{
  "n_layer": 13,
  "d_model": 224,
  "n_experts": 64,
  "experts_per_token": 2,
  "d_expert": 96,
  "d_shared_expert": 192,
  "activation": "squared_leaky_relu",
  "moe_layers": [0, 1, 2, 3, 4, 5, 6, 7, 8, 9, 10, 11, 12],
  "router_score": "softmax",
  "normalize_top_k": true,
  "routed_scale": 1.0,
  "balance_loss": 0.00398,
  "balance_bias": false,
  "router_z_loss": 0.001,
  "n_groups": 4,
  "groups_per_token": 2,
  "init_std_router": 0.0197,
  "lr_router": 0.000299,
  "vocab_size": 8192,
  "norm": "layernorm",
  "norm_eps": 1e-06,
  "tie_embeddings": "early",
  "optimizer": "laprop",
  "lr": 0.00217,
  "beta1": 0.9,
  "beta2": 0.98,
  "batch_tokens": [32768, 65536, 98304],
  "seq_len": 1024,
  "train_tokens": 300700000,
  "steps": 4808,
  "dataset": "wikipedia_en"
}
Below are experts of layer 6 (counted from 0) of a mixture-of-experts language model. Rows are named router (the router's row for the expert), up (a neuron's input weights, with its number), down (a neuron's output weights, with its number) and show model dimensions 168-223. Each number is 128 + 32 x the weight over its row's rms, rounded and kept within 0 to 255. Numbers have three digits each.
Before each expert's rows: "gets" lists some tokens that make up at least twice as much of what it gets as of all text. This comes from a sample of Wikipedia text that the model never trained on. Tokens count by the router's weight.

# expert 30
gets: ")", "–", " the", " as", " =", " –"
router:061106137122120128148137137154160127126190142092126172169152137090082163118132139064184103117107138181146135147100168109097135119144146084157106089099182177100123166199
up0:104128125100092132196151070098121156106115072149146151110098117151146214115104123138155074208081134114142157175123104107128134107162095115155128143116121094142163106135
down0:150117099138081137163125114153089118172106105151133161110113133148113147090040078097182139162136198104106111145115115135159082087149065130130064121065146115048160151121
up1:050145213100196129113143146101076146179081150117159146131112095122092124077087133164142127104160103138158106081092137122122113138117135132145185169111122178111127152130
down1:165128124142092139156142124105074119080084111150132072099084125188130114133144182080103137104119091149128104212151166084096094130168137086126104111178071120137174097094
up2:125131131109135085137138162155098145128196126110149171223158160148148168073193084150166163148102120080158206100154150063102067168080107113126126107115205082130112098125
down2:125121129204095116172063125133135073106071174119124149112085134049160185153113154152136085119115127083118129094147176198123148066123164131170158162135127123165104116134
up3:103124156146145084072133162130128142164145149092063142131159111075149174141153127143175118081111160140178110146115154101133144061137130141136134107079161140156137209141
down3:122076201098168130092111126163076147130142102088097108150164144094130100083163149139143107131182153145158149214120109132071141118144139146131132146165132100152125077125
up4:147125135102129135156141159196202096069136156118129178120168188136147132116161162073146115172109090095138147157143123132084112152144131173117083122154128165146103105170
down4:215179137158112093134077153131117125086140078120204079142171116137164095161176093114134170159111142108167091144129163137127133157124118165145148131114117142154149123124
up5:158084153052184146183169145133117120082123134155108117121139117101133136124164068134129126102100119151220101135213109118143124073068103126119108110147154131128139201133
down5:189096144185110126098156123147125155156171107126113127112164101131142130132133099121060109144086140139120091200059069125192168094111168148106134142151085143147095177072
up6:207178094180106148147125107111115119102125108144184105071123148078172121081156036092116128077153101119176093145056113154182111078163092118130115094117141194111142114103
down6:155191132114093127161137139137138088088223137059119131073147118106120061120124125149121154104087126137171102088101099085184083106207094158048132087132199106103127136155
up7:077091115145140100125143153083122191166120142079183182102111055129078199128106139107163122051112119146154097170129104074103141047141132132115092124095120193174154147117
down7:105134077117115100125128071086104162172168143114204168046121109142127123106095116130198177134108157120116088147135124172167141105157153120123086038079098087084151094069
up8:163118134106176093119169199164124161075119112094132127112134160104152146140140138079163145154091160160083162130121120101128111116060107097087117077148137171141126174132
down8:085125114115068121166091166063133155062068148149218124200152129159116182145115163137165125145116131124113114085124122127156130121117067193142103122173124124127100134124
up9:105107104092090145164173132130144216074119164084149147110162193156133138116178078131067137089138113139119093112122124103185071147119161142093124152136149116137136160118
down9:133095086191173172156142128160133156128130157138097146143142084118141139129089091138120069189124140100071166090140120147115118116136182131146090163155173117111106172061
up10:120074120091119098177169149174140124061131128133142111105100155123152146090194128076152134152110141185147132130152119097170113083053082081100073091158132195132156125085
down10:188120111162129082129146172047115164113070124160162117119155130168122110135108156129109160130111163161124100110128094148158137125121085160136080170183070168131108121141
up11:180158114078206177156116134181094180077144054149091203136165155121113089080146142157147124155147112078161198097133122111116134127126098120115099114094141136166131105149
down11:098169131119099173149087125090107114171098104076138112153109153099181096129078085108147104196142161168124148122097197107089088137154207101130088152102161149141129089146
up12:073096156132124103188164106169122195094158143135120193132143144138162153189177054116094120123110113125112074148149104105136097129113149116145176093108162105159101143097
down12:082120123126095101169110121146135176130168135129145173101174117071193100134144066104129136188124078104102113102158123143131136040173184162130120150103157063138140105124
up13:060093123165153119132104142222105174132073079136165186136128165160150165109060082074112151082101166157109090091144120082088066089173148085111121077059139104140111116085
down13:078095130096111120145084102125055188113069119089082102164156149134181135148111154093105159079120125103152062125116116148135137123138171147133127147161110102110136066127
up14:068122090131087152155100132137153178094126154146164126126123122098131220137159172172125080187147110164154086142128181167177121095156131117087127130072110128122158115128
down14:163148143038134148055154157128112157172118127092102082113081141113143158139109167122137103186098102110101118149138120071131093146125153093103151130131094112089121102156
up15:143147097130082078115077193087081151133162112121120174110106086092108118171162135123152103126170125155138063079127138121120122140127111140117129135092142158158111103136
down15:079146119135108146139137143121072154091090124099106069149103142096115125129157082152158097082111101073144147160150112114150093113138147116144120119144121086129112111139
up16:072132174091118156086151141167148138068130117118126115137148205088161154136129068104180138102109218172100164165108153097143136065130161130140153126066150183145155116122
down16:176105092138132108090070145099127134128094124131145108119179116138138152101128120129179126128143171113127137109125042164152117094146147155140080173161147147121088100119
up17:189171139111155080122133096140114096101150113121155152078125060164077096158181107164133138111153160152197145065147150121120161138129108105090178104046142115122100164119
down17:126100083061105145078141098137157077103134123195154115121136127123118169124092148108203119136123134113165123120103133150137170211138131093135108140041131104118122148111
up18:107145108093156179169163083141186185104150106096139140097140157150134216096076083079163114156130100148131145204095155148089093191096119149100152098087124136133114169166
down18:166177117150169150177125044112117102171149069142138091174177133160113147116188082107145144083127136123101085111134153160176138113155151134148172092069102107133152156145
up19:080148090112163071153173136157088142080141131127145083113179110096169155128145136125086152155129063125180120174125169101194075071082099132147137132136095091174125099102
down19:185139150124089057126170128146074122139102095140114161103124043103131116135161179109085150203103116170086094135142114129150167111127117143134128192143154115146163105109
up20:124133175142087112148217174206082103137159106115149139208113147148106081125112114171100110107158123124055133085091131177114138142171109154182104125154176100124122197136
down20:132145118087137150136104155102071117147174085116098147154129107128089126070108183177080134171171106119096101087128187217104126183111194115156102118137115132176129096147
up21:135081148108150151062126195140124154110111124114125118106180146107154157076094150068111154094087153138136111130130111064125107130102141133100141077136121146121124198186
down21:118176161122135136143186123173179096101136109133154162197151167109111110145067165121142138120121157130092074153140097083142152178117151196121135166181158129157038111115
up22:116138159159138120169131179071118134166155133122175149129111179057156143134097170142152153046145137151065111162162102121129086065100167087113118063111103137126156118179
down22:048132154117129188139114140168129154129080171079189135161108193088118150135131144053146091134134134140075155102201084176090108126087149125139183132146156107141124104184
up23:130134144171120130104062183115092143155098109106131141061130112157034114125150091166150129063132147136128097130072130128109153057124143111147140117064211157131122120158
down23:169146100118122136090185125140089170131132020148117137135097113200085085146123095179154120140111108144112065123164156176098080149168195108117126116144138169186184106138
up24:096077132154145136121122207176173128121092122132173143136092108086093109083095087102072099065154155137123135132106172160151127154177143084159091165113130166155098187134
down24:151146103103133099184097084153062108118103075131164069121093142156150113168105093155191133092121068144133067144151187131072148144117136105144132142131085138129144137148
up25:138156104148161138141106091149080171120111096124142103175098126080036123194146171172179075158110145063093113116100125081179102157109180155139135187130127111168159115153
down25:096170138079123147125215091178058181156099140085090118155167170118094161105162160121151126089108124083165109078139183152136117141085151161111147087186105116147147079176
up26:119139190202081133107099152139116175106126101120156184155073124139132183118130100115202113180115142127155108079098171072161048074108162107102079137091141170103086075142
down26:152152095171121089136169140104103184185101145135138129120070153131102126162102145162055120152109133084167081155108121138120207075084100131130126146155125179097120144122
up27:187121163099126083127126153156083098081158155147147186151119103080182137158109176106140133127129100155129111090120129143209141141111121054198113142165089114097149143133
down27:155108031128102083095147126066199131187125119138180161155141142121188141128130176125175148132124126164147084165114105092156087101094089160147159090176155119130127119161
up28:203113117110148142179209099103175114118156102081128193076134080074156141113168121147134121113077164164128137085050100087140103110131170073166180098083152143103134159099
down28:203126164145117103106081182087170099158132099144121201088128114116145079156097137139151158125109106077155107128093128124158145151124123117153108138123171126070171128062
up29:140118181156191066161183100143150127163127109110148107125110091116053097196104178182132156136096145126119094122145137123190115159151081136147121170131138121154136137103
down29:100176179082143107116115127043067166086123142135125122139163158159145153111111113205066150154097114137129147120133149174144106135111116153147141111085154119113160105135
up30:167107107087142106053111160163081103118155139091068084130120100122149098169145153089110159137089095174109136136179105142176172113113116147149071100165133103104136146092
down30:169147153115092159069111093124124120142130118158125089139118132134173145165177160179076195107082102165132102238161141086103160149086108121101131076190142118038136131164
up31:062144156197129141128196175141141099081120146133136146200091101144117123117110122131094088094100165189139101190124085153153119131125117068186149144083167128131111189148
down31:109100158116101086107102110150097133095147088134128177125128154131129171128141130126177107103108126100053113150125202165185067134127169071134111177128094106107203122172
up32:092115102112055146112164031142141146077120090141158117086092149127109192127120070096171130148104164186142126159144128178115094112133112139123116161157166152166151157088
down32:128138084091112124102113129083111109094120130067049070065146155112081118129169150110141094129140102087159143125095085167111161096124170069117134063163169091157123088104
up33:155158110148192079109131079170086096123090105142146134129150071115135177194094097069122080119186078131087138134145167178095135141121115097195134132141177114135195140137
down33:127077119139147115147165122168126115101142140119126157120088122165180181157069148192104084148130120152130097098145142175148074113089083181091074142108122095098098160119
up34:162155200128123127145144086121079111129145074144143092118161174060171068134146136129152135125106066104147140121120126113140161167193119161186168115090140105137136092134
down34:127157138130133090046106205147128120145144154071138123166141113168159142159103185141083105136112129195125079123114177057169158140136101168136175117066138132159147112097
up35:143085126125107128187176085163148165061124095145077109102122145129109185095067115188134135100105094143133076139115186077068098178143126183107143094113096159137117163150
down35:146180138116147165176160079203156121146144103154107111190185153166107176144130116080176106080144147103101126103164146152139089120187154134110170142104064112171164144119
up36:115136099123122139100053168204177134098169150130160181140134166141136123119134115089159136115061185111152148125140172126071070112157144108099130140088115083133089115160
down36:131129108146089168076097136167112164158114094156137094148148193128133144150206154102116144107182143112160088123176199112043182143127150130104111145213154136153096111142
up37:114167103121064097117100080059150113108124067117159162114152113149134184148127083096114149178113115088129136190156130127127077147142131109213131071109156130090113131137
down37:147097060148155178183071103124125100078142116110110107138157124168211135099132099098212151107094092140124086107140114124155129123166094133132149107127134035119121162091
up38:093094175126114107162099107121123116167140130111132176139104027089132105163147101092139118126168134122110130067126153133128121135134081158086164197144107184145152102111
down38:124085075122114092132067155122095164113112132091120061151115143102110129103155150056088090045098101101104143119122108121148157102151164145138120107182111085147116123125
up39:089142202136125067093123060105099074183177049124074128140171154091149126105119062105113139105121078088119145153136131181191146169108182095143185137125166109150150121138
down39:153162174074141136139106181128116061177123185116129097109146124114117106164131160154075134140125064127158074156103129113201145162117178108149166165113103151123138143133
up40:168151164139095104149103080139160147100148140172178078107113124084142187157149159179132120146198119145101109190087121122110157140071146092138030144122117163098134171115
down40:141174153112148068175119108077162183073145115167088079092104181121161208112134131068154182157141092092107157156126099116125126122132122090131122167118109128156149091132
up41:128168146070201090134104132094146126113144171086131147209164099122108105135129088159098125181122094164106145077119162143175124133125157152164165124056144158140136138105
down41:149163069126107136067101169124125154177026107156169149099112127103176138122065136105068185096096144136101103152153115162136172107162090139193134137126122117087128141146
up42:116148131138221188131134111117091126110121182127140142124177092098133170133094141082053151201166154145084103171086105121163138092144076145168115101172111147115166115060
down42:153157097101112130199121190128144147145141064157167091138123214106113130126128104126118073118158168116112124132174180142106161111131122153077102104151091146102130118099
up43:092183105173046141125070206187168115065129154152122126165096153133103115099130078154109115102142140180139125107119139144122089137145103103167111143136113140118098137077
down43:142142161105180141083101170148087161087109102070128144155118127143103081090101110155135114054125175103150097156158173155170146091144095054130116114157055160086122108114
up44:126085138075103135142077106163149102155157177111085080145104127134125142101151107083109123127147122185121092170164132142127127114127072115112111070145153132110128169165
down44:149119096136146155177103142132058127110112209136062062098111130090177152099151103068187132135131097109151095157135161141147144122149106076148146170109141169121092194129
up45:153151132142189026151128169063112118136129140127132103149163129122139100182101077147136156178094133141121103140072178146177139063071163127158145141096134062119171080066
down45:185138111124118107075099135093102162120145117157181171102154073180166112092080093113091124187166146101097169134157109115180111170152109174099105127057174103103099074071
up46:135143090097108135127144199163097164124128091161137134117146124127130228097115106086124122099145106159084145117167138139108115124149116066161128121158140161114143163111
down46:097147113123079084134149139060126180177069150119136159139132145093076104147117112086157085158160154147140146077159171156124115113114088109187154105164147172169179096149
up47:200093107161138126091183222167114101150132129133128180140077154116092112091173139087109202116141140151094128163134090144115149194110145124121093121135128167129076186053
down47:179161080123106131083107078142112085136159120136151076145143135128102132106135151109189077056146106182143157115092098165142086144125055175088155143104157081112114080143
up48:103132109098164145116062163121081196172126101100151125074148126123138200160133145031190103166165122129116109122108093110097103146105141131115148094162123214138151101184
down48:092136072161122146177127146095151124129121129124168131144134174077131156127135114116185098158121111073094145126097104104067110130093148182109094107229074143173158139176
up49:127142154113163091127113158144148130167183085151165137111131110051081218158120121099166157122079129146118097117131105152145076074096170160158122169148096125136177148160
down49:102132119140147162157118179128160175213113143103184159128144172112126173084140162153174084112128104154116136120134151113092146130046066117200166105139113090170132111106
up50:106131174112144116170147092072121177109169163071108113196099123100149167152214103123111146115131132156109155129108174122144110150178111130164100160133151104138140089161
down50:132114070186070095150083144172108136164152125107141096131122139159123083140108179235145118102108144092128109099091137100137155173095139119156148097141173143072090126141
up51:153109136100188122080151136119074124121137186101167170128132139160062084148132127138144111140091186144141070158081187138099145138116148107119064106115108165118106193067
down51:113103107077136098081123142177112079108155185181157087113121067105144147089113128115191164140127084118167129111124069151139061109137076192064074155036149083159125153159
up52:149114078110117170119118167144188111102179201054135189120079156059149136096134171073121121118101162172088180134127108126127145176136179133123160129157104131133102210139
down52:137117140163129125142114146119181122075137101111209154078124096126137103078094138112150127162177079154070154144163127154130094115168106070165179160083134117197127090126
up53:112163163085158146155159146123085167156138132073088161181092148124101163080118139091109133042115104103045210137095137179099064173095118154122131131149143119137145154085
down53:124068149179083160137134089153085130167128089142126192158122090150166086108080163132123138108155163119123105143096151155131186177135117108116095168148104141100140198163
up54:130108122159204090161114121107093117105118069156141122099145065133178105138108123148089167078121112134092127105150130155175109150157058093189131176080136118172151099156
down54:080116172187135160099140123115126133127109162161147163086101099143131183124108080126064084193157161173129127085106094166128106145135118088135132090110129120079086130118
up55:123070106137164115167127070164171164106192091173134090129125086089137143184147129125144088140076158181120128101145161125207111091156088141152101082139074091128171155110
down55:164108154118117029127142114079101126145122041148140207062154100108113126121121147143151121149118153123141119122128068153094130088138179055146107134137166128081116048144
up56:132121122160102064119123142229065106150127124127143132136070150097112107138099109159173124091119198153197133078090130153112153107101080073083108147082138118156119123150
down56:115094105131100124115073140159128104167134153109070105104120130137144140159156156136118126089154099156105119086109104131121122147185136100068116099130075124071134100161
up57:077132158159156159140121157171161129173153117123129142144113160187087135098073061095116110087101108121153168051111145140149054169200079090163107139148148144105118116109
down57:094142123138144107095096118070102125164119122149148179136144095104178081093104184146112141176161175085100101109099194168081146131091166123153042107086117149076149137161
up58:115160169134100163091111152115134099142120117168108104120114073129180106154127066104102164081111062141136099109147119111093130162151137108145172149099140097102153088144
down58:176143085100133120140070122120138137120120116142127142097105086178119052134091124169180151090140172155159120122143065145166119165185163145067109080150167095128074142122
up59:120159150086164079102125167160097091097169059162175119141079129138091139094183109146135153168056104111204120091149133147151101144208061112158112024116171178130154121099
down59:135153109163156161168092146107080105074163135110142084141117101098193102090090118144096147105105064147153105124168160133120101132134165108112133086111169121175143101144
up60:145127147089168121185109159143146141148165112118111127135131142169124174094146055106075149129151158128131089120119127166149109145116117150206114126068203104135108207136
down60:135108088175095117119208133100169145113163130048048089158165133123167121191072136104127160153129081165059141166130061124163139062138111098157175108176121176119156099125
up61:055100111090151083178138090151135132065110094142141119140139167146106121123113085131145124141112119130086148152133091070206080106091115125207155146177158091160166127165
down61:146137132123118167110154167069109166147101174146116140142188138129121070120144097139119121170096183237141177100165112196176059119081165116113188172075175059107164131124
up62:146136131108156146179053066144039070109214089139093143148154136090148060180081153148139125103132104119141129154142108096191168192209108122127088078092119145115148117137
down62:153153100128123118118142141143133115118145148073111115169158106178103173168106174130100136159144050166089119127165126140124127120154104128170164108153082127115113119105
up63:076157105152144113176140167133104121107134138149162135188116155111125183112118114139170130140137122115142134180150108137146071057091044069148097137068136098113090131108
down63:122087119117106122158150116130128113120097104097193162067146189094129126171129125124201116112136115115127137117086171228097118093094166120105158177084157131146139149090
up64:153097192084173049096121134118155148174152108164138134108121152136071061132142152126149124096169060119176098089114146122144118068088172144097107083072137108138113109133
down64:154155071153102149108094137144154115085152135095155128114116161142134102141068066141157108164126128104100131168131118118169053125112071138100137138096156084144140158128
up65:132165134196072152141112102078165151128100140160135110159084110124154101096102089203144098112187133149114150169087150096135109158104140132082102187095169151111136138105
down65:181162138117144164099133152174149160135141077134114154100148135107135130151176147160075173172118110176143081149188133091097170108053132106123181135182084152089145139130
up66:123125112097110086120100118174071067077099170142136177086162016150112114163186095078141137151110127082152094151143139137161081146120079084127109134114173116134163158147
down66:145073103083104104112114092141163070101136148181133131099107102138140172130176151205129131064132158192161140184101153156158145157131051173144095089046097125103108170073
up67:115206156179148111146141171199101107099156138160102146137122088078170154106096161036117126133159123141091104089126135167128129170169116089168158105091098135134123147169
down67:113100158095190113101154106138164104137134126142086151086142156153130141104068141074134125164109139107078144123133125169153116099152117157130084151136134133150117093151
up68:129194121112092136118119156125141181113122158098156152147097144143092075096160094089129153111169065126095156083106137151096089171131154114104134114111148164097126092156
down68:215130194179121139103184127095149105182144136075118175115128100114153104175095135071110136131135182108135102175153143136221189099063121125126161129150098169171107088104
up69:086105168104167114166109073093075076179153075157059084112160153133135093145082072159118119103088082117118117140132138157129160123160126118113189117168139087162126142149
down69:187132151129163178141168181185111099137148150086095119122136110134093115142091143121085097108107099169113103121133169142139164157086129114145179184099072131166136168099
up70:154102151116131095092121118184095110119095083090126144098143154103151098141091062114158133156104155111148117129167153105130150115072178093113157100111174089152107149111
down70:076158080072144082157097184124132105096104165138123108163158103119187151167109173115165054122180103109145125083136090089185161152165121150136071155128161090094121143114
up71:157098151140169116151118112194058166111123120121101141175115099144112123090123107207143089117188135123110100128129194138121117150188099198151160147062150124090144145126
down71:143185116105097135166094092145156132096121124103094139138145186152157167165142131112093142105111153156168093142148166150140125151135110187123150096116126152055153128135
up72:123062101111116191152138112116148141130175169059094084095149147083170132139054153116096128095123130187165086108118206068191105205103118120123150096112122130124143130167
down72:144146108151083130130147092081139134121049122117154130178074140184131186150150124078153095126123114102092093077136130179127087145131039142165156137178177123118104117133
up73:142175155074149087119111162146078192144135082169156146167132127133055111107096056124123132109209123123064092093110110131148127114086087141210185171106101058148136121091
down73:114171134157119199136069102115127113062150132183135089135141110174131158119165123094054130153147117179128103159155125165122154143115172108133137106158139125036142064163
up74:140087098152094110129090194111149062118166149154122189159059101113132184109084132110133123112144101150180078107120133203115063140163158074157104109088116155095165159103
down74:161086090150106074153171146078161157212038115132202192096134154116171082083144138136146161091173116123119069159175147145161089157142101195130159101143165147191179079130
up75:107139147087061046094153107147099170064130095112135155089139135119109043104112120080181151149089127139095156131137127114123154131166127099115115126121153144149161122147
down75:094124108097086156120104143141101141146161135089122108115116137138099171136116069121158075093133100083148123117132063160178072157161111160095159143170104154100141159160
up76:173145115182122064097103111120182102148186091160140134149115147159191119107135130130114182135097096153127194075098126044120088148127149076099099146095113092106152135170
down76:169163106122148160099141145131148065051127121132140101101166117104148101105175117126100133193122125160125092157141130128163183137138122108133123126149107186111137160033
up77:125160105117139154200165120184148108198168110127121116192159135156092188137148186153127115150122113093123123084166168141129143131148119075125147110136090108160078221124
down77:151114104052146096138162133118101104134125126132093045085097183163126122071086101127160127087116158083132099136175149120149145105198157140114144141126092136158139129136
up78:125080118134118089181074199137177175085155095167155151067096161105165162160160089140160143115140142146160068117127144076130069173142171127110143094063128134070176112124
down78:130107132060162089101167125109077176172119119126081116104123083151109081110133144100174059160139102093155177177107080091150220121154114129126150141135169096085121135114
up79:144111137122098179188150155134133206082148183138141145099097099169079126136188080101156090144228112154109154117173139111134142139099133088090134163126167093163134110163
down79:068163063157114157131093148108110160097108157088104172109131169101158086166098100091103133151145155110107129173199134121117162072172151108129148110172127106145150126137
up80:119161154148133108171182142165117086160186116085128135194115231126107135113097159151082086121153113192109162127169150170139137109128089077168165139176163085143114163182
down80:128080129080141183100144193144093161177161102066179237131105107094096130084091185160130125160156146131089112128107197165082138194105158127156138163110144136142088100130
up81:037120090141088142123101090152107080085120151136082093206136120138099113170115132110092131101148191155098093109079119144076162136159093159098136146097101133112101130180
down81:166123128102100102112115177163118086163112124136099043112115115174094109129125143105163133140144150094097169127183120080170049135116065111153149097110099119102130090115
up82:119124104082131130111171095092087148139163108152115124119165112085190168139102145092167131166175038098098126161099126099149068152142111159126138139143094152144154088089
down82:089088108137172123133112156091114123135148114135167092132100116144113113125085096183158103113134193146138158086121093124144058138134156133103104168112190052144175120111
up83:036100098172101101101180203109136141133123194102117107160098151131106134131163130150104084147088109085139130144138175132126108063136111147083103114193079147115134106169
down83:205059128145159059158121118081098153118077155159122147113095122098133127144118126155145095179167098152110118130095148217160138135163115103142155166088090136100127180077
up84:174112120102119125170114163168161101109150204130117114079122129125159113117125169170120142102136147126117173070112138086123204179149145057132106088160153174109130140202
down84:098159137116220106122158098130093100081169130105164085180175124081119113155126133120169121133092113196127118128161084182152128106132079087124124112099101088183101151084
up85:120135097114083191189105162076199120126166098130076121148109146152088114142109167176175114195116059152132150209191127144177110131165130161167107108075113155122146094120
down85:164159135132196081109170144196165122115106156113125077180143147132141116130077175088103148116132132094119101072158065131107073162109141146100108099176132143137133152141
up86:097128154190132157112086135150103154057102186159216200061118118107109194131082187148108108158120111138133136117127154142051103083168138106113109106121096131116139129081
down86:131166092127110088091129190073123157130128204121144127160170116111122092096150156160114155143166130068156180150120151088202154072153110122124071110183172165149063109160
up87:070113144171168121142160150141097117071168145170094097128133090116178105107129152151129184124091110185198061111131114111110152122085069079140112156138090098093176125078
down87:200166074155065125111149134119135067161127101126086121148089130157160164093139155144186179113115111114163115141104149127126138094080092156121116114177122136137155131138
up88:107134130085167119173083129066166076069157119128111169126095070100149146141127127195151112102119141111133164121136135152132087124106085084079108117094147161132087067122
down88:092100088153124107131077150119184165146102116155148151161116123161180162095121170133183126092145168073077146106134106117129116099175143141141122149144161066104111089161
up89:091127113176150135073124150120098103081156128110175161174124029088157115142099162115171120171125156158156160171111097121203120075104062118093070122090129107133093105158
down89:183128092134150147131128149128185094139103093173069089148092138081205153105148186092114122093117152159128131121153134141144072099129086140123156168121152109108103102090
up90:119064122121140131142164152152116123094137103125165141124102145127119146154139191181139109170110100184105183145092141097164150146097105077137068089120120129111160122155
down90:126131078132096104101139147110165166137156099036116155112114122091197145147096162124152112098109131155126177135175184127161090068104148142146172200085143163145191103153
up91:159121177109098179121130113124155148154116127110127199042107141132076090099111199122129129124136154201087143109181126165052154099111138100085068145165112165142100177110
down91:136115131175070109110114049071168045211143118100214163094142074121175145122118136084123146108134082163129088134195107115165153132108085108129095123096126177130115086172
up92:081128126091179132144098164128191136135118133126140136114130153125062222160135147070187116135059147127156113153137114140097077108136144148151122120134125128153131102096
down92:123218138079125178084093163145108129184085137144103109115139169095098155123176162067081155146141160100129078157172145151044125162099116080147092112214154168141129118147
up93:125132149116158091152119095049156108129181075153119177159115162119155146115106070134119096165079138092153109133095110112173124093103086131199161173150156121157134085112
down93:140130104112105117170137101135141038093135137071088127161122107129145161174067103122095155141139095097144090077132094139178151110135110117132127158137086131111073117159
up94:145090130109105072134140065166110127121110169096094162156166127130134116102091136069129124137107128185093135144101131184105192141166107119216147126154143191116123130187
down94:103096200101095146134185164171103137137121167158101163133120093094097183080051170159154145149089161146108130141113121080131170152148138149126128120116125131140098086118
up95:088128171112122150096099185154065209138126106101073164043163097190093106141100119150105144114184166143110116114156134130115116144175169091112110113080089138120116159165
down95:131145131099152122132121096092180150132101094128062103156148169155178100175169138147097118140155101067111151125148093155099087087106173129108141081190126085170136113092